From a checkpoint of a small mixture-of-experts model trained on Wikipedia.
Size: vocabulary 32000, 53.7M parameters.
Experts: 2 picks a token, a softmax router.
Training: a variant of Muon for the experts, 4054 steps.
Below are experts of layer 2 (counted from 0) of a mixture-of-experts language model. Rows are named router (the router's row for the expert) and show model dimensions 0-127. Each number is 128 + 32 x the weight over its row's rms, rounded and kept within 0 to 255. Numbers have three digits each.
After each expert's rows: a language model's description of what the expert responds to. This comes from a sample of Wikipedia text that the model never trained on.

# expert 4
router:157107187218148105175073155124125082136140119172150131156079138105147076165192151147023105140079124122135127139105124130143140125116215146124085135125070090096102203137095069076129186051054142112148154108112137091138107146106129108111117093067134135124115065155231084134151149148222125093066096133063109103128109130109107144119130212001110143120190116207133187120122139080091138177207
It responds to: Function words and nouns in census demographics prose, such as of, or, were, age, population, alone, race, as in "65 years of age or older".

# expert 23
router:143126086104130087148107058089091073145139126153068193105042157124118122155166181123104132146102110143209082056093073116150136084100157154112073110121104059151178133153122104087153141122103174112147122135085138165060107189150183121098129114153116088177155118120138097108085141130158099109137137131108178170117092094064123141072174151111103109151146115136089137076117129132174125134132
It responds to: Final pieces of personal surnames and given names in cast or roster lists, such as -ev, -man, -ca, plus him, them.

# expert 18
router:087116119147118153180145122105105145130109136146090101075139114131125125138121160146104171147136095166123096075092101136205144127122103125131117227123122132142107081144090076099121129168078148067150183155142151110130127138109100115092011061109165114070120138136213112109133070156148120121096116121116134147132093041111173086134143136105088069136097141100115108081157147104098119104184
It responds to: Copulas, auxiliaries and relatives following a subject or comma in narrative prose, such as was, is, that, which, had, while.

# expert 12
router:087096119240094058138151040087131135139110152152137103117147174148136089140117154137156151170134048167111113112061140145190105129122137119135100161101154122142139153132129106104116122134127137098156139133126175140113114169095089074157074083076160099110163111158194134142151140121125125126110143112110129146142110121131164078086151106117124072108118128124132115088165152132090134083168
It responds to: Everyday verbs and nouns after to, was or the, often in sports and event narration, like used, made, won, score, attempt.

# expert 31
router:080134155129126136157116112121081119133154142151113160111096132049100067140150143071126145175128118191153106107095106104138122124129173111087141108096141099114187125145075115133115243122110161108143141105127153151128141136180176144157109102136151134136132134103184106135092105124152120148148137122086120159136134133095098100106139151099091047140137101093114162117127157116142101166165
It responds to: Pipe cell separators in wiki tables and semicolons separating score lists, such as | between fields and 3–1; in results sequences.

# expert 26
router:074136101110156070090124116087104158165165096152102180098072168131114121166158145116094090079092117136163095096118092149128114099130151140088071110114169063125144154164091103143139167116150154112162158135112116118074122163151188091136112142124127118133168090210140111096104137049182110075106132125104145181049099124095107109078161170084104121151110101176098124075102139089138111108155
It responds to: Middle or end pieces inside ordinary or Latin words, such as uch in couched, if in serif, z, plural s.

# expert 1
router:097147143150176061123168125089069127150167067152171135128125109127096119150127150123109117094022095115132101043132108151136126101141218143062111188125146132155166159145094100112149180122099116094149110092092125136121133168166095126080095131116161080135187129145158100089088145138149052112134127103102141138122088125047078109069138150089087118173156160161131114101137145139173111104130
It responds to: Single capital letters and short uppercase pieces inside abbreviations, codes and coordinates, such as ARVN, CATS, 53°20′06″N, plus line-initial The or In.

# expert 14
router:098128157128126137146078095116126087132143085134160128126085205108146133159186124067106172127126145175124114081120095121136120116125189099098107232076057127127150106129108114129121141118086103073146147095135158123088134141081147070112106120120133156096129105142151127063136136102165102141139127138093129169075108140111164043123135151090091123171145109107130113125147152128162088099131
It responds to: Line breaks ending list items, headers or paragraphs, and sentence-final periods, often fused with years or quotes, such as 2017., ".

# expert 25
router:120182163188114125167059128121126185161126112140090132114130096122095114146135144141124148163147071124141112076081118141135137076123147127055100148083105144108194166124120104136115150152090127069137126092100133107098150136103138079102109074105152096098135051147124113064139107137194087097024142102105113160148107095101159117133157114128081110214122122154115118124105085156169099125132
It responds to: Full stops, especially after single initials (J., C. B.) and ending sentences or years, plus name-final pieces like ucci, berger.

# expert 20
router:087145094107087085107144078072114155146140079161125129123075218139123123153153172048111147119069100157150118121117080112140111073131135161128096108099127128105147154188094121102135161137091157092163136126076158163082129192141166098114099129142128141171092069146214130059125120116158076132112142126112138181117080092092127096108167126125101090178163093150129120070122152127190130116142
It responds to: Short capitalized word starts, often in foreign names or sentence openings, such as As in Asfalto, Ha, On, The, In.

# expert 13
router:097149104130142161157111141120118191125148069161127114085087156119117113158166163129125121093115112133147138093094088193117093148114156159112102111112101156132188082164132081151137133113140170106143176117105104082099112149111157126105100150129164112150206033153185067084068079118127119095122184094094144097162114075104125105098133153087101084150140115114117151127126158076165073153156
It responds to: Possessive apostrophes after plural or name words (Boys', girls', Queen's) and articles or possessive determiners like a, the, his, its, their.

# expert 30
router:073166072115140087087157108086096183117162105149084178089073135102108092179142152135095093187095094146141105114102107169145105123121135147098088151118144136115172124183091143115141157123149193108150162144095135111067115142189188099084104125115157121141155070150143101088089150080186058083073165096110142182070103112075114128083166144090089097171134092171106121084099147103197113045140
It responds to: Mid-word syllables of non-English names and words, like Sundsvall, ångfartygsbolag, Vålerenga, plus Thai and Cyrillic script bytes.

# expert 10
router:070159083112116072102138095092070132118161112178096167093066164127116109182152161101105134119091099154150113077092092127154139113112167141129088119080134124115156159165089096088140172127122178097152151131070126133060111164168166093114118108117134157160137126118161101108090163113143077097093139124085114171069086119058101110086162162104080093171170109154112144068100156112187125092183
It responds to: First tokens of table cells or list items after pipes or digits, such as month names, fight times like 5:00, dashes and capital initials.

# expert 24
router:167172114123080138138154083128110204124142119137098124060127235104167067121199135129100194165138071143115096126060101127116096131122125137111100227132148096078133129148114074110127155139153139104170190111124155110106118141121121142093095099140167124101117154105138090146118173131130117136111201108136148139154106086126153160120130144110117105147149103162123178092134176102118098092152
It responds to: Prepositions after verbs or nouns and before a noun phrase, such as of, in, to, by, for, on, with.

# expert 27
router:119115154107128075124115096079138145124182132128083129092136141102124099125155150080124115159120107113134102112087128124159082112125197090109119140104121070070124134138083121118141117033141138093152122166123115088095101165138133131136137100076168060127167125108131035107123119158120104123115160098095148140165120081130114041128166176081125133137107111085123143106126135117161136098137
It responds to: Label words opening infobox or table fields before a colon, such as Personal information, Born, Current team, Popular vote, Website.

# expert 6
router:077153102131166062104140083073093135165162116147098171079077167168127126186154186095087142110086100161151121093105086123164143102119170140115083135088136117106168126179097103122145175126128147091156141124073125133093131158177146087103108110120166149134130124133179092106084157101166075096096117113094145163080099114080093104106165157105096099173171082174089142069115168095186110093142
It responds to: Word pieces, numbers and names inside tables and results lists, such as player names, scores and Thai-script bytes, with some mid-sentence words.

# expert 9
router:129130123120135127186117117101134138179141128157139133118083110119128081159192135109085176096083116177129097127076130117151090063128137186077104146125123155150146074142121106112131126143140129125146159135142166219129118133166120092015141131117143163117113096205103138094131120148154069134146155116107123108081121092117079107104123213108109064143143128131124164138128182137179125169149
It responds to: Commas, and, or, but, semicolons and "then" joining clauses or list items in running prose, e.g. after a place name.

# expert 0
router:103112120170156054131093102099079093118130066170120165115103226132127109179183138138147122166134093181136091121106057168160168152123174119126094105093126156091201139116091112113149154072135174126174179121063139148104131194153131119132122156107176153172142117140133072109121118130137079137068221106109172183102106143101125092103148130131105104127095116175096160116074138112131098120146
It responds to: Opening quote marks after a colon or saying verb in reviews and quotations, plus brackets, dashes and name-initial word pieces like de, Di.

# expert 17
router:182092162227140121098174134107125150148126102140140097137155149150058116144147172054137157110094119127124121096073143130126136107128137139122108178094130081104169119139101153000129151121101082117173160192107130117089119162183154126123105100103121158134177121104137115146088105107156124168132206122077128105133119127129132087098151104116121111136062091080123093098167160141109134136109
It responds to: Nouns for creative works, sports units and "it" or "this" after determiners in reviews, such as album, song, season, game.

# expert 28
router:042119112164127108071142101100100102146154142150122116116118154127137121167115190097076102105110130159146130077103068113169107125126137101135105233097075117130115068151105187116117150171094133122148124092088191091156127172176130052095106126062145085118114055132193074100150157125110134157092145106109120154165094127119129083116162171055105180146138101097126150142138171109123078147175
It responds to: Nouns for family, roles and life events after his, her, the or a in biographies, such as wife, son, career, home, born.

# expert 11
router:173178147208126060067169092099121108136147100170119111142103152141100144149128172107072168078080120139155089164120116129137121119128180189136111144094104110045133116176082121102115188092097129127164150177096113139117101123094158122144121119145148107119145163124195102118065195104120133132122182084142126130122117143112155089111161173079113066163086125140138103145141148122144094169198
It responds to: Nouns and adjectives right after "the" in geographic or institutional text, such as city, County, most, first, former.

# expert 15
router:116172155132132110136135079090095075151070088158141124101137162169101138132141153079081106131097096150255116110095119153143098094142121216127111104096117108113162197158130071167142163104165160134175109136095170163102127145170166116155117149053157100149151126099147076134069133110144113116141118121111141165055115128099163097093165112097095088146098111142147219099120197101119102137150
It responds to: Middle or end fragments of words and names, especially after "in" or "In" (In-gle-wood, in-duction), plus place names like York, California.

# expert 29
router:079164110135131106075156061094101135155160109168091170089043164167108109166125161094084113119107097142157147079115108122156105096094167154123081156095096078127165201136110108146120134162122154107178130153077147134095133159144150078121139122145160078141115125134156065139077128069174101090116110132098155157072090122069117113082166168108060099155167112185106145094114147121165116148153
It responds to: Inflection endings like ing and ed within words, plus infobox and table labels such as Preceded, Succeeded, Total, MPC.

# expert 8
router:089120129116135116159103109108106082140184089141069165103069174127166088155158173095116151144117107172136063112145088103128126105125125110090114123088098129106164122166073149111122137153098146134162110123089096114106078150174120103119101098113170162137145118142161112130112097074150092139041157111105154133094081137081078114074133171136099117175099098215124121111087161121195105117173
It responds to: Opening parentheses before authorities, abbreviations or e.g./i.e., plus opening quotes, brackets and some line breaks or commas.

# expert 3
router:135108127114129090116066106110115097154164077176103148078102139121089141151194166055132106108083109168131160099108109106141071138131121137100100124097135146110161086180119065128120161100147107107129208099095128111099119179124113086148108121101127123142096138126115111114103080118184069147138132093129164110129102075097113106099123118107124110177076117220131114104147142122122097114160
It responds to: Colons, table pipes, dashes, slashes and equals signs separating labels from values in infoboxes, credit lists and tables, as in "Date of birth:".

# expert 21
router:075164084131162083116147084096068154157157090163080168090068168133120115180150173092076135108080107159137116087111093121168138116142167146117095136095135120109156154175104092116139175122125155096153140117072140118064122171177167089114120124127140150138129121137176094088088149132159074114087133105103142153073103124080096105096187154095078092166178086172117140075107171119179103094157
It responds to: Line breaks, spaces, pipes and capitalized name starts inside tables and lists, such as Po-, War, Airport, Theatre, Science.